config.toml
normalize_top_k = false
head_dim = 64
norm_eps = 1e-05
init_std_qkv = 0.0395
init_std_down = 0.0084
max_seq_len = 512
Below are experts of layer 3 (counted from 0) of a mixture-of-experts language model. Rows are named router (the router's row for the expert), up (a neuron's input weights, with its number), down (a neuron's output weights, with its number) and show model dimensions 0-159. Each number is 128 + 24 x the weight over its row's rms, rounded and kept within 0 to 255. Numbers have three digits each.
Before each expert's rows: a language model's description of what the expert responds to. This comes from a sample of Wikipedia text that the model never trained on.

# expert 43
What it handles: Commas, on, over, from, by, prefixes re-, em-, com-, and heading endings, often in music and film articles.
router:118140151143111123107160124128140107154110149115131101102090119112102158114117102127152140133139086087172147154141104154105141115107101134142123111117156169138110092124130146108178161163122141119173146110115110142159161139138091151138098156135110113107174102151113116140110145151151101090088116093165171101102126116107160124149096080097104169157150160084174142124105149130184092122124099165115118129139111165113128151106168139159134137119108106139126098160107142126103114141156140
up13:133156147128115065119131137158102088162104130142138117109124095115103170109064130146128155117156136118112141164134080137139139118136134120129126101149126166153143112129159148169129147152096122085155134136107114124147172120168051156161121092149161171139153108158109120118100126154123145095125116106122164101113163086106123138122130115121136131150167159134151177091143128128128146108130087132126113106129122147092143093126133127114152148099109116139103121150068165140118113124145170
down13:160125105113108112178138144120134086141135171129138140127121112143078159123127114113137149120101127166156122111148150150133122078138119141139138135100102111102126128144105125135145152106109093144154150106143147154112140102112151141112122118165145187163175100154126121145145111108141161102128099118085128163121122081123170147078150114112147136134125121144183127102137114156143139174149123124122128174108102155105124126103129171110063126091120111111129114163196118137127161095091164
up14:119128133136140096137175163106123142106161132152161154131117121114127108145160130112102128078126069115128123103169131150118135102191119095136100171121083119128153157063098128132116121155097175130147143073156093141097168182103107152130125164130158116123147124126130105131125140126110124128153151149128160145079128129134111119170130121148083160113177132141114129146104169108138131149140137104111100135134142137095113134103152142106139113093127134158116128129070142126136115128185125
down14:137152107119141135094120145151166097146130125141104127126106131105113134120116140120202159156147133142088143136122122132126116155166106156111093132082099163123136119120139102148101149113087147156156151134138127081140117118098096140123124149090144113120089134141100123090101108118107118135138152159153122119126111122101095134061058132151099142123146142128106141122169097113122137136124157147122113099152119136089137175091180128153130111109105166140106142096201157131128151165110136
up15:103156102109123114083136131139123120138125129129139084152146068075102123143102092165121181086139129116090183139127107132126129119171116104147118126170099134157144074124151134157138154146108137107130121117107078122090139150160118118175132118130110108149127120114146143123108184150114151092112134130121136109144144116137094113130137115096131132120187188131142152135100163151106117123086147116125122133147097133091139115164113133133131108089117147183132118156131159151117099163140161
down15:107120130136142133168119077143126113128110143129111166137087136113087136104161125062134139079158124104177129173152151139147132084134147150131160198124125123133126116125099130179153126137090118141140165129102138132137153172115113150135118151154111097112134092146103147144109134151145157119083101144121129095091131104156119135176131137087161083147144111124153125110090156109144104129116150093133122110125118186101091118117101166120125127109103133176112132147104113106107117142114145
up16:111146115145081095100118118148125132165141174136109103131136130101107135127119101121127134117161144148154162136144055131142135151141109089165105136157162143158145138132123112118165141107108136086123169113104069092184138106134129172169145130092121112119122154115133110072110173123155119105111082114163162129151145131083139085142117105095138165131128160129114144106093158163116160106112121171125121115141133166114147120087125137121119130098133126109113142117158136157100128103143155
down16:127115129101105096138108163115145123119108157130121108156079112108186101124121125128152146142126117121156149115083143112149092095103116157135163133070155138119113160186131139099122159153137114125159103128081128106135163126110100130129108154155117125137160143169138125161157112152126109122125125135134124069103086145155147136148097112091149091113110122104148122139145098099153157154172129127133156128114132124111095156120099165087108127153130136089127121152182096117132202120116115
up17:103132144154121131111161147135098125115114128144123131114111104113108153098135107121145137121171128127168124120125113142114109092119140141211140106182154145149128097103186117059104138134149123129133114116115064122118137131116099146159087146076127121113121112143130153090120193167162121106155095118128163112104140125103145088145132116123170170100140192154112151132154139154160107129134111154129139102149143145126170116132150115154148155147093116116127125135113132158108121096133118
down17:109111131135119103119142145137145135139075127154106193137130155114134133111104072070139140143122130139094096110134185148122114119150105149120153150143078144126125141165122128145129134138146130126143142150132126114109168117087121169145115141140108156105176108137103145115123118115128157084114238151104140090128103135132105140091138112098159064155134115096138130090121092132123121121146099137122104120136127103144126126138157127179146129120148128137089130118131103126106168154144110
up18:087163146146111093096147111123103104147121135130106104132126137126127148101109098115084154127155090126133153158164075165110167116129123128167096120119143160155113110133129134133161159163102151076107136134105099152147151152134131139176130139121107135102127113123128153123104164126155129086122143133151165117104130102107131119153117098100119142135141150124149190139079137180112109115137136153119095105143138167091107084087166156146136161120094080160103102148083145112120123114149134
down18:127117135157117137144079144125186130134128120054139109125118130147167143090146147072139123103145117151120135128129142093144118124116100162073093118117119148133123103108112122166135114175100126132095153138112129140122149121123142077105119140155108174090185101161156133133161112114124132118151158134105096126084096101179116109087110103101124124129096135125158072151139135130156139086164140164151122134151132157142131121105147161134149128175151151147110115128145126162111130109145117
up19:122172128133125127106143125166115107125091142108131132118140055106098127122103127105138160093148135134110182141142123160138102096148132116152140090115101141149131134160161110142103190117144144109161150128085083129121140145152107166168150108104123141127135121103133109055136137145161133135134150144093152129100149095119130104117114120098119127130178146094136170078100135135119116112093097158107086106186131139099119130144133149163150105103112138158117135151155134137099103158146140
down19:168093116103162154146096132110143130133149120071146086127118146152145099172159173166133099168114135144102135113112116102110114135104147116154060106113082126127120186085140121088110115142130146134138067148134178139148113128128196087107128108130119153150119111098144093118127118105124110140174092157146132141150131129141127139108100123131159111112104111125123116124121103141183117155136130113137169152120086127141137138143107097135147139144165125107150145139151152100140144120127094
up20:138140137153104095126118128139106102168106142126089134117143112109154139105080099141088121146132114094120167146125116115121135120145114115147144122164133152106126105143131161150110160111122193100139154130067115129137171138123099124184094138100130071098129136147129123117099165149152142103096114099127134118109143118111138138167129151112114110158158162125126140080126159137087092104091113128131110118125175129078126128158147143099130142134053118164099102130124132111129119120171178
down20:128103123110108142094126117146138092148151130112129097117139109118115138125132142143165100115186117127198137123148140115123114067126086186083160132094139103137100105142118139143147150157140076133132138149083151124159124140138137133106123162121116110109178125169134148119103157134114148095143143115133126098112120094152118093167131164122130076168107143122090101135156170122163075090129134168131131157141151151070122127137132093093162134129121131111154111128149130125145152114130134
up21:092139117121127143104121108152132104182114113145146105146122075077124145101105082151090161154152098141109155163131111154121117154137133120146120124168097145161137099125154130117118159125125128090140178105072110100126104133178091171164118130112140099130126120139061157122126161161143095129108108124108153145137140116124139125118131117095127110144153146132126158125125160177119146116087139155129087099152140144080127142118137107132135118088094131156107099150129144138090107148156173
down21:113119142133138123125150081141172105135103136122108195113113117148110174088122137115084129111205100086155143132118131110137122086118147165151119130105118139114124082129114145174164134118123075119144146139120135126140129141169111111115118161111078138098154135183136100113145095152089137105139141111109100117064126101163116111112118111143141139158127132122092120110122152143119082127163157146136109106159153150099126131106168129100134132147114154123106117111086137138141120149169154
up22:098157129133106125088145083170132122093099148140140121147109099072114159120110109116122170125157083119163135154143117160131151118110100157148117101097093154165134111134159130155155162153088136096103155125127118163103136146175123133159140139110174105104155134139104117113114129114145114108113137136104150145124138120117082125138143047119163124111147150081124183140123147144129157086120139153087105117166109153117123089123139137123157140137100151150136129158116160122102107109115162
down22:114113114116113101145114140125131102147121133142139123174143113112093142126096117140111146161128141130202119125115103110119136090123148160121123133132080142155117110136129139155155118125121087110113128124101111171128125153141202150161139127150132155085158084152192123147112123121120131127143162144129167123098138114120121138102117118053110127103158118131159154072139121132159179089135098132127125092126082169098102108111142119118123126091105115086108087137112179133136125146134132
up23:114146111126106117110184133124110117155126142137137140152087100105105110121146131131087165094100128177114140141129112138155117129128141157121124113081139187132143147160134137151150104133116172132146143113123143098118121111106120128128107093131142142157114115176112102119098152101156124160154118121104172117067110137114133094111161144116125118126151156099149122124121123156162142119162152184122135166154101109109140110089173138096149118074099145135098142165106075188111106139088129
down23:104118117106112102111121171132137118119150157182108142137110093082104112087122092101150139130106113175110152147116109121168131110148129108156105164101150130137139170133095128069118121135176156108118113095119138113122093137171126129109124146102098075123118142140120153114146134135130128147157137153130102112158113128120117157148139116123127120131132118142179161122196081163103111162131123116112128064145119125132107167133124159127172121133103166143104125120169064143127137152117154
up24:092132144140139099103143109123105125118116147133143087134098116179105113094078101121113166133130155102117156153161128130143166130122126155160126110159145168124097132143116117144101149174101170097124122096134137135105125189125154110167130149073092117090152089112134121124138153134137121124136112134143146168128109096125082148117119145118086148119154173162146164152081146157132088113096127187128126089103098131124151129108108149117151156096094115132094137148140114150116094128143128
down24:116124122097148111139125122114091111158119114126127134109085138134123081130136123120167130158098123126151139134134132157134141093094129126120116081113135130104124148153101138157066157138092071117209096124109085164155139146167151115129125149106117137111166121114153125130073122133128076140134095121124162112155113138112131114062123132124144149135100109129157110134138132139190075199152106140130141134120127172132118164134130130115133137122115130136144108155162137123151172097139138
up25:085149138163141094131129127156147123118102167125134097150117104116132123161094124135106174114115115130115106150116142115126174092102118133156099115156113161140108120128157112162134127168142166104127154142129126154106127156149118161124105157088134055116123092153084135128125150195130129129124110140134184113117123106113086172131136088085096128159149135121110136131148128153115116116092152170100118094153147100144155149136154132149139119108089090164108118127107138153121109148152185
down25:124125118119121140107153099123164135109100151115115164109144141122119167146169122084138126104139141130160138142139166128132130096108126132098152114134088130107123082162095111158168100148131067131148181100130157145096141146103126099112117118139113151115142113160106092150118096159110127160151173090114152136157104081159097108114098135127166115144104145107155135164104152121129105158134115161133138087150111183130128144083107130101144127177156085107118148096131135125119178135160124
up26:120170149117099105129152131182126113116089127178129110132148092120105166106082112103065160130140104137118172123091113153136127075150133120135109090128087149156137143150184131137139133126121158123145140114092130153119156151174106148138119139124120134146113126133096121065135134176136134136145141158106118096096127060121137123101104109130127139143170146130148182085134119148099149130118124154099104113117113156128152128118118149161140114116139115190101115115132136128138119130121178
down26:125120095128133153122126128147156144124131133101154099110157153108134114142134119130099111131130145109104147136140121118121122151139152117110131063128073133134133195099146094117169086155181121130156122157129139195180163133129155115123154130114119114112130165128128140152165115133129116124170072122120093090173089111112135113113102123120117158094096129150103089158155087122188121091121102129122173134129118123148130155123133101161138112135141158078131143123168138148097121108119139

# expert 27
What it handles: Opening syllables of words split into pieces, such as min-or, soc-cer, ch-ance, ad-minister, plus his and name fragments in tables.
router:109147138141113119110159105122130104154114148122138099105096122101106162107109098133157143140152089085175147154145099152092141128119091135146117111128163174139111101129133145101177152172123137114174148117116104135162151136136092150143088158132106112120176095154109123135123151148145103086099115096162172100114124120105156124170097084103108166153148154078157141120091155135147092117125126158118122126135105156115132159118170146149133136111106105143126098166105144117106113141164137
up5:135148125130119106143120156154118128110130181156146132163079093138110089116112149159172116105119140130104102154127140123149108121120109146150123113133149172124165110146148129164128185153099150120122127111126113122096141174132168165143186135131136151107111119096142137080119119123122145123154141139116195101124140129080076169194166123089102095106104127096141153113103118134105138129142125150106110122127106094146163073151123115133116125101086145130121147123129123158094118155120134
down5:150104122143142107138133154119123157123154114165109135146145141134110101141119129121091109140108143115148135090092135084115198139112122144124158152120166138121117138128046141107187151142115112152162139173130158136126148150119172139094065123142112141104185096142146123160192137132171105096138081116157104112152112109107153112127112132117117130120110092108149143103110144120105106140123122110133148097119150122137087088166106123155151128128147125181118106123097140112133115120129108
up6:125148132143124132089108129145145102121107145107117107129129136104108136148132096095106142112112124092125169134132114122073144118124110111104091129144139158136116112152136122133170148217151151095128154140153115097127158157137142144160115153114132109138106122120142153133123169176132101126149133157155174108075136100119130142090105093131133174123145127131156139091085122121126126104104106144115129136138135154158141192100182122165174136109126113120111096111175184094117116122128165
down6:136131141113140177146110082114161124182114115110086122143180131125100133125156116147155123096127167112115157060148099101127104108121164143072103115084118106114098107091112154149144116101120114145086122137113094155138125145101155128111135133150143115119142145158162127146103132098146169122128121110128145138084138127177116070136122140135125133129127105120148110145110141083110172141118144148142111120122141171121136158171182114132136133166165099091150104122148127083139142145142109
up7:091160135141100135120134131143143098133098148115119106097119094086101153123073101117128169117147096107144137197152110167151130139137121120096099088162134173152114072117152151090157154143099135083162141119126095122137156135147111174160127144134115146133143087128120108156134153168146110125124112095132154118088123118122124139158127085105118132169141159105150151135136133143143136124120108119140089129161150120090139116117150138132174142088113124172098131175111128105095100118149158
down7:105107130143101140109135169086129138108139124151112136148165122100126171127135102134062081109142098109067126140109128132124093114134111114108111060174135126133128113082128122104127104134103179108136124130127118147128118060131091124141146166127144132140137133097116141167146121107126108089129138128137103085152130136183120156141144121130167150142147155107127113151111132140146111101150108115146160140161182123079134119113181120138099130155143127153153098125142095095126136082117148
up8:105147127150076117098133091160130086135103154131114091134113137087127175101111111143116158132151121138089170153162088126128165129141142107172124113170153183149124131124160123128161124149133145105113141137138117135115141103142087104202108144124137109124117115147087149113087144126162128125129119106114169109111149092121133112131110130115098114134179197110149117102135135126147110115139118155100128097130125142101160114121140155178142107151092116111074104153130117108086105146111120
down8:153147146137139154155088124114073152116159117145114136111143165145091121073128154162138088138153136136141076075128114120060132135127152130115109133120148127095123125151111162098145156142093162150093112165155126160136101100124119101099082142142126114145131185108135097108092129124134100161097139112132137150119155154135126062132129167152084123157126124107117120089093157095157155134131096123162124128112120131132135145118093143150129147183120104096116108131128117117141138145155113
up9:088140130161124123132139103122123090155126182142103076146127119110128165111073087113145160169182093106112112144147111158107123118144098103118088123138152184143144133146131127143117129158132147116156150094110101109147156134138074146126117142129097107074169116158108116141145143161140121112112130142151189126124105126105114145093131093137086163153144155121163152098114149131149098109096121161150102135116123127110121118089153144142153141097123103143102097145135159120159090149132128
down9:149115135156128158148108136116108096161136093099101113124163153139118106105132158166113122147087146114183102127126127091093097130141184113141091144117156136091116153156130144161110101157116130168130111173110141122159147137136126134088089108137117117109154140176161107159114127133150125135123100110144132140069104135111160133098156152154110086165121121137135108156104116057125084101107126098152150154116125102113097112110103135064145153145164099130138111147119107119138135122127109
up10:120148104123125110110172117137140128151097138141122110138101124135133148137094113130106134137117127128103145157155135169098153102125147113134124090112134169151109097152159157131155171182107112116145152108095105153126162116139104147154126128113118132109157115129127110160121179132152124088115117110149156080124131114088153120110161111085080136128139122125166157155125183123118119081133087140114099094151111143096129113129157108212151113113080113152122123162078148113092094151133132
down10:143104100090117153099137159149144101115145154069145115133145115102139119121127150137159132071100087153190123129111142142126108126149134146123164142130143165169147203154123106134140145126157117164116140102161131148109092137146134143105150126131157110121184151156100100151129094151122136105141132125119111111113111136087104180092174131120138149108115131160150118148157119118113151113151113152078121159128112157157144146127067156137114104098156150107148156104128103144126116134096121
up11:125139159138090086117124109147126119154093146131106139124107093117160145112063069126140149130157105106113155172138093140122139118120109104131102119163106125158116064155138118105149142126081140109144146128121137125159167129168142128169139110129084151104153109145126143156128143157122115101103111137131150104102151136123107180142150123137127164166150135085133156134095153111134136094128138138119107098115134131087140098091143096115161123106096074157093086148114164107135103137166140
down11:116117143161116099121144144117141106119120123110102110135130122148123133133147117151060133141157106127105109128135105159148106085147103138100111141192121144148123130097122136130115100122096178116130130126104145133148145088188104117183132147122131140144093128121119181128127127151108136118123134106149128072114160144175088177118125088127114114142161165124105074121112131115133064101124139062139176123135153107097138115108109123151124139114101136165174125135152098162121131122126155
up12:076163153163096103121133119146104072140121157157109078131095104099111165124093103104103168136163104096099140145159110134098156121140110143148112111130139158127111110159138153126147130158115144065138144112123107142158161149149076142144115159101114103103130135120113134140091181138138091114098114125115148122128124101102121135137126106123107135132157146099161162117107161119139121118091116160109148127147128117095157140064148136145154134103099092138094109167115152126115097132156164
down12:138098100144066132125154157150122139128141088073191118126112143124105134115154131144167134125081157161156128124115162109107127121144171182107122154132112171138127153144113122136165122143137119158102114117124137116123088136137081150081132126161145096143135187175129088140125153096130136140116117091099113150085111129164109128109147135112120132101169112156135140152087142120130110143122103129117106087137121156146107095149103151135090108126177104137146134132119169150131159159120151
up13:117177134124110084120144104147133099143113139144107121113087099071121173115102126127126169108150096129119149162167094140122152132103112117164090128136118150164120101145135144122153126116107144100172144129110109144149157140164109164166107147133095163123124125142102122093094183144164104103138109116121155098116110075138136146105103108108103131156214178115148178119142161134131097134120131135115123095125136112089129116106150122152143123110145122154117096145117153132116090148114140
down13:146107135117169132126158136104121139131137125085118125122118153098102116133120141145143120161144088137159122105131090155064096137138134151121102127144134121092088118175114128093156153170116121135119132106141111179127099126116088098096104124163134085112160088141130112157088145104160117095146150144141167117141076154101135089157058155113163139129149140127149159148153127111154129117126096117136111140140132138115141167154127122076133143163180114077134086143121130145117144152135127
up14:122144113130120090126146102149079123124123113156119124125123102086113175111131123154134144128099112089124140164120066164126119134145141086118117105119114164172115104147133130140128111162112130098188119143133135124152121087157114170169128161117105104124168094125092115104100138123136081137141095152142151112110115137145104147118155099106111141148157175092129129116117143134140097108114149150147149118122114150053139119126129146162167120101102095137137125137116197128132088168134163
down14:118118127155165155165130119127119168152145067109095090075135128108132140084146164160127127147133153099155132115122095118113145120158131109108127132080139127105095149125135154128107105110157126129124111136116100145153096111161098132106086114124115090127127130136131152124129120110147061095093116086171143137122132126114157084115102145118104180148085113104143125123111167100129143117112106128158150139138130169146130145192134123113171165134104104122138089145173134116161107123167106
up15:086160112164107149127127107119118124146133149062081075128148135118131122135151130133130123097150103141101133144129134115105171114115093119082139144146131138168134129133146130136155157156103114100139173149116084130179135114133123104107142170141097119140145084135115138128133124166114075119126129158145156150153085132093113170097189108136089148146131118133115149136147142127137083121101136124117078122147105109153140169084138071109141120110151121106122117119135162128086133169155139
down15:112150129110108143126123128134122114099110180136120162147116116080098107119159107173142148121101106148103121118148139114134160118194095151107119139096106128141125124128156133107111147135120118082146146107141073087116121184114107143106133126132111073109123130115117168100166130123149129082144135116123182124127062135184124148114122141140082160125119150170139119090112135106132154121126126178124122097137068171125157133141169108124144117116118131117151165141101116146114146112109102
up16:119128109135142101155171139138106141118136112159121161094124116099110168108097099107115132104122105124137122128150134113168160133088099108120122101132145167115139112081107111103112145137150136066118127137149159082141133107102131141112114136128120160115170140115086104144164130120151129134175151151127141113185114111104116152112140069181116086134143138139160103102180085115142123112130099169139104122133147117122159156124109130110093130058168171142136103133144131140165144138101130
down16:157134133128155123081152163125128139125131141099125108078163131126122214159126149099074127151110122114143147103129150122132110135131157160130152167118101101130114130113062127140078178094116148139168115128108133144105132114101099135097120151156121125127109138146119098101122130118134098163111161147138090092101120151169179096144125145158103166134137142144098142072150122122146080148122137135117126097148168144135124144121153129157080125161128140117095138138131119138089153128140136
up17:102139153146120114138119119122147130130131124146142096149130099158127106084079141103142124156184134164138121163127068157138108164115132084150073143133163105154101091110129119124161168105110131122133112100146085130165124128134120148144121109098121126082109174143135076111101192126101125151090123165139155180122148122097112110114162137137144142123140133101166153128127093168130143149144128149106112102105102104088115133084145133131127126136164116137157116139112111134139092153119169
down17:122047156112145134128117117104150119170138111107092169122142145140191137099143109153114128107096137113088162124140099094133098125133153137104130151156137121092100140135145152120165132101132109155128070125098149099152108102107113076117129119113106133134161127147170131134149145134149132093134132149171156133116159110104133099201115147180141153149105098156110131123092118124077129109113114154155104140119131113126127136140116129120164157163110107123141100115128075116130090116120139
up18:115137142130132152111135096142123077154143138118144112160156138088119114109098121135103141110108093149124118101128114147139140116049102092145102169131140102139127125141120108125118122122145133155135140124121093065129124125114102073137117125168130132151152148115143117155132188120144127156140097108163136154145185078076180121090152151109144151129145160159188167084168179126099126138085154124136107123111128103134140138132128142165106123101123133141151136124120114149136151141112126
down18:124091154121143115154112121117107135159095118114130110104126155173146144147140158102156098150179146120174114145133158084167119140114132129152161111155069099117118102139104160098102160094158088140094096116125153154116105167088136114151137137116122149124111165076161120125148095090147136128120110142108154142151148109119111158109131157124130106127065085131099142122144078125141098137110125116143153150142137165155105106118099079090119131116090106138159141147101152117131137130151121

# expert 28
What it handles: Que starting Queen, Quebec, Queens, and auxiliaries had, has, have, their, and word-middle pieces like -ia, -ile.
router:109142147134120114114153114128131107152111155117133102118093124109109163116114100119154138128148091088167141152144104153101144124113098138142111113127146173137115102124129145093177154169107128117170151103114110134154162129140095151142087152135107108122172093156108117137115145147149100080087116086167166096106129120101157120156089083105110158157150158075169143120090149135156097114113103159103115121148108152113132150113169147154135148102109101138126097157096146126110110136164141
up0:104151121171100125125174117152117104146098156124132104125098103109106184102088109133127170136157113127127148174159090146089160117098117098144102113147148154130123093144138135122143136174112128076183120128090095127165142151133096159157117155113126123084165101150116139120115184145156101071124118125142179123093111106076140122140140078117121164152148141110139136141111150146131099105114127141118112105135117117108124132109155118161140139122107118155104123150116158125104104111156145
down0:091114138148080168136109117103160075117162140087143125089128124124193149125160160119170149121159107128101127126137120140146126109106123070133132116100178098126133148148141134175124127122179103130115097159124139139126142114112124125132128176106125110122149131149169155128091161139128132124118161135128137104118158115153123151084094126138139104089111118116099133156123086134063118116113141110126134151121089140188155125159124077110143134124116128101109150118149159154131151177133105
up1:126148122129114076137139125183091094170103155137086089132116092122141140130119134123140205150103078148122105181154121150108160147124107101126122118169133149174135088129157125119140140121125117112149137119118116128137117122170060145159122158116088122117126097130103174082114155149166142114109122141128144126108137104127140128144126121090109142119175131144124169140100161155131117127136129140097130083132148159080181133119171101141155130093110126127115129145118144126121093132130153
down1:109112113113123144097150161140098116097154127136127127079147131157191130175152158140132109123099141095105139137115142115150103110138147125117157139131154107136152134094136119126120096111144168145142137104126166127148114120113115125085137121096121134125150138154133175125074093155134147102136185151126090123130192083192128125135116137142134131113133109179098114170122106097070134143115122129139107090151088180114119109170132171093115107129099134134129147106142143110138129134117092
up2:083143131160134148087159181123107141130142140106093138141133098163144141150095118095097145133149146120093129118129112099087115142116092168149153094158130142109112097120148131113154126110169153088120152139114137135118135129132124112113121094085120121111130155155133125112119112115100132125147135130166170136170115173096079114178104125130085164133138161135118146159111172121114099125117085134127167078049154148098138149090113118124146147116127121100118158088122134130136090119133140
down2:143095127095129150133158135106139151113097121136126085157116111143137124117122133148114089135120141135169099116124143108107155117125155126131086108140113126121127123126097114156132130121139081165137141135160137086130172175123136095164144129136171149146095097117148104149137124100132132122124154145138108151127149094133076107211121120118171104137134072054138107196133117134125125158161133136137157091087091096119116093110158152125152127144150122108157133113132142121162132092106102
up3:134134126121108112085167150141119101134102161125114132144096104125096153098137119111143141125167103124135152143139124157120145137130121116159124101132127193173126075125132103115122170160095191103135127117092097103138122151174125115139121136084101094127150119106098122131093150127156108067114120119123167091111088110127152135163080109098128166167141189105151144119101124169122142113141090162095120121149126145095133145117156119180136110106097116128122128134143164120121125130145130
down3:147120103138129149119107113131098101104121135138150135119144120143115156142152123073105131083152167138117153136123143148139108104165131147087167103103080112126118152131096117114173090142114169130138115114123108137165092095180138158121137128078155113108196171138134142106118050085118096106120126109139157137138117109167173148167169118133124093133101116123160145133135135079137161120109107130136130141150113152136179131139124116183135118124151137123117105123101144113127140148108135
up4:109144145154109120135147103132124111148130113136127133130126083122128174094111116146111171125118117068123154155126118130147128095112121119167078100122124145139099119147155166131126152122097126093147136129114131135162149136143101130165113158107088074104133115141128155096128167131157087110172126155091157109158157140138110128118143124126150129167135164144123161100124127160097093115128129147123119102130120089058115116132136129124189151104076096192136092152091136122136089141140147
down4:109133147180076125104143121124109145150130112130118125097161113144126153077115120110118140139152140110130130095142114124146154097144130124101130115118137111121089129148140133145135121094122124100157126150096105142149128117113120160107122133118127149117172179153126119128145115178097135090091067085146174138082112136100140097167150128149103150152134138116138144077141131146146120084089129133140157103138172154085117114144094163151143145109065109192152086140093161128129130129127130
up5:104155126132115082120167124155110078151087150131128107120117101118105162104086109099127156125132099118132156168140107134104136111134097127161101096126155148136118092161142123109155140172139165080155141116098092154126120149146107147161122133143107112101143099145106148079136149153138122106132126136123145096124142121098141151169117109078084155163146168116131161103092151148141097105114095147130148114142137155063144096091168148135153127123089111151126126162102147110126108132149155
down5:118080153132135131114173119111122114124153133071166108112115095122158141125145145127125151149118136112161135091129124147130121097139151092149142079120135143162124139114138151104150144135174140112134141130121150146098142111101093125134114137121128179119127116136144167110119122170172218116075145122135121129058119087162145126128124139128113105145147143129108115123099083141121155130136125129129088135166131184146129118196106082118096132122106119103143139134106083153120152117135104
up6:121138102151107103110177094162107085143122153140121110122110093103111176088119081122143180134139096117142174174164115166102126116110121123175114070147126158136126118142165133095167141165116143075151135129123098114140148146151115131141123163117099102111138102156117149096076164164137112122128108130147168093120130123121124114147132113134105152152148145132136143111126161145153103116118109140129109103134122127095157134124186115152170120120085112144100125165120159113103107105121155
down6:156092131164105147101121117104108110123165153077109133128157133197174144067149148111145104128128151104096100098121129098153119122128165105103110123153165149114112132120095138148130140110125130146138104104123146150102139160174101133148129102108122165106165117074161104125138137138118128095117113151112137112155107114178172124176111129157151174113139122157128126135084171092162137168129122118138158130166129116114127089084120147146125125159120103125116125125119156137140141101149164
up7:110168130133130127123163095150113111141128145122096134114114064117080169138125136142101156124115085148124127135148125146128163103132108101150123110161113136159136130158157127151108137117155142101101154117117113150170104152169092164161120150116120144163139126157110121044147133112171123127172101098130131125094147091125138105089132121125118130126192150151103158122123115137098105067097146160096086115137167150116158111146133140135128110106140123131108114130104110131099098114125180
down7:137141114086130130117135098128124112144156147166132151112095114115142150080120124139125133134134100124162125132153180127134159143151079071147112171100115134120137116138116146134106161171119127062165119179089164109146127126127137141121130154128117134112098139113113165097160126116143112157118106095153122117126092108105112085131096133078124117129121151115124138133096113144114170124176082160115132128155142169109149143221132128133149140131140109117088122133098072119121121136132124
up8:087149143131090129119149113124124073140072137146106109121109097118124163123104128105125156145166108120133170155171081117121136140102104118153114087121107153114113105155134148096134141174108148076159138136111094135138157164153121126164090179106114084138135119150073159099131147152138111085100153129115158093132115128125152128179102108096128134140135137128152139149129163148113133107108143135141136143157123143096155151111153115125170127122057123169118117136114137118112125112168132
down8:154179122146112142097152142101096101133168136112123144128083088150189140087118148126129110125150149144114148166117146120118151096113131123144126065119145129113121159153127151145109120128142079150145104093107111126115128145130121119162115098070147123126186134118173086139092107121119106086125127134128127138149107142126103145141132127129082137133119093140072167150117130132157054125119094164150159110123184139128143130113167140173123146163119124129138101129158121135096127132131136
up9:121145109107113141138105074171138115117078142127118135136112080100101152135135125148104166123157118153128144163136102129108156145126122064136132109122079145146149152138171130115112156140101124104174161132119130127138159117179077175176116181125144123126136109136113146108104119154148128136118133137107130119162113079133124130123116090105133109145136144115137175089130131135143123075107133127098100115126087144084145113122145113157166113131095118173110137129155164161116142136146186
down9:137084118112160167167089145122068148106112115135132143116155128154111108167161134124077086133125127176128125131133125090156115168104114124110148166160161086105109150096121124088150106104176139107151094096144090150121085100102114156101112093147150152140110146169170197154157141153125137145136127132134106074147109133143139102128164140111130107118133117120144124104128130114129128143152151133157077109140134134142159121152112159117114145148134143098141114116118122112166110150102135
up10:125111080092076080150143138115122136147121121160149060127077107120165118129097145119106165135137145140157164137138119122143132137116152102131083097104121157149136136157122110079147123114144083132188142094118117114138136127184126130148109106097123114138110119153116124138119122126149104112123128156126123054123147123074105141147114128154111157116130100162165160147119136141134149122135154115117128113146118138131143185071129177110133110093156148131084127147113145118099116108165138
down10:129106127099152123116117116137075126153142151080167187134133124129128135164115138081132121123113121124157108125124133149180086143145119152115146133091127121128141132120142101132135104155112108142124135132142142119155106143093118154112152140117126123119169168137115155102121151202094138141123138124108156108089098089158146146125160128124176114103165141089139124094138128118163121158190183107117098156150121166110114092078111140137134101089097168137094138134157132138150125161097132
up11:146121134134128135102122120107086120150129121135120146115139156123124129107119158152149133099156140089127104152144100112094180111184092089106144090101099180141140121147128094159092139116085112127166135155131141175107132134134106127169176122098109149109162159144147117116115148142143123099088132137110161103146124136142100160184139129111103100123131121134114130148098107156160133113124100184145110107183104138081161077147122121124120131155099131171100137150157137128126087110144150
down11:167142130145122150151179153089152095143149102095144132116105153139114107178150130120163115156126144117140121119116119132133079112154118111088132130090083101112130140172090143159107117124150115162146104115118131154155114130109114095053122154090137100147146185186138165157096120116103124120117127119141091170110114124130130150127088142145098121137121118114071131144152147139117117132103124113151176149130108145143152149138132155155136140140108138094096126107127125097152154096133073
up12:132160127144121100115143129141111104124087140168110099106082104107161148133084115069123169128163103145135105171139092154110139136115152125167133088156142169135128110163134135096161110125107109100135147113124103146176171165142092143150118139162094130101120140170097138087097175119127124114101152134135201141083137114121126142118118108129127170136190141147123129142119130131119099123115146152113121117130116121098122132090168129147130128109098137162107118156128144131112086132150168
down12:125134131169146150097127115126091110123149099163117134107107146107113129142162177159088106132092160117111125099110122115161123064159143104146155092119130114152141119111135148158063122137119128131153122097126152131121171119160147164114158117099153140152145134172139110132092106122101129093120132154145085123103088129170180151157135166112143139145114106119105146167122109134140100122091141156132150128147122152094133081119109123094151138141100095134122134116131179078154142108143082
up13:142126129122125119102145075136121106160133132121086133137154113122116105124095147115125152109155127100092171164159069164075141124144122063161095150131134123128120109097157143123106152139102127103137128131104070138152129111132109148147116130127101122111133106103114150083118124174141129149095097129164132130146128122126133131150061124104159103198118116150141171090153158151090098095126131134138128122140164126092131125141138118152151160122102118158105114136108118089108099164158153
down13:139126150157121100137144137153081099116140116102133095124099126125133128165129140084143116119125148124151141115141117156122143109149120090074136087107146121101102135163109144131171109096092141131104122139120181169145139142129124146134144127109130141129162135162155191077100127154125140117132133130125135139112138116142114160128160066115130136158136100135116177155105161149129091108110146173152153136148108167100167087087137173149133135139115107118128125110074153056122128106146152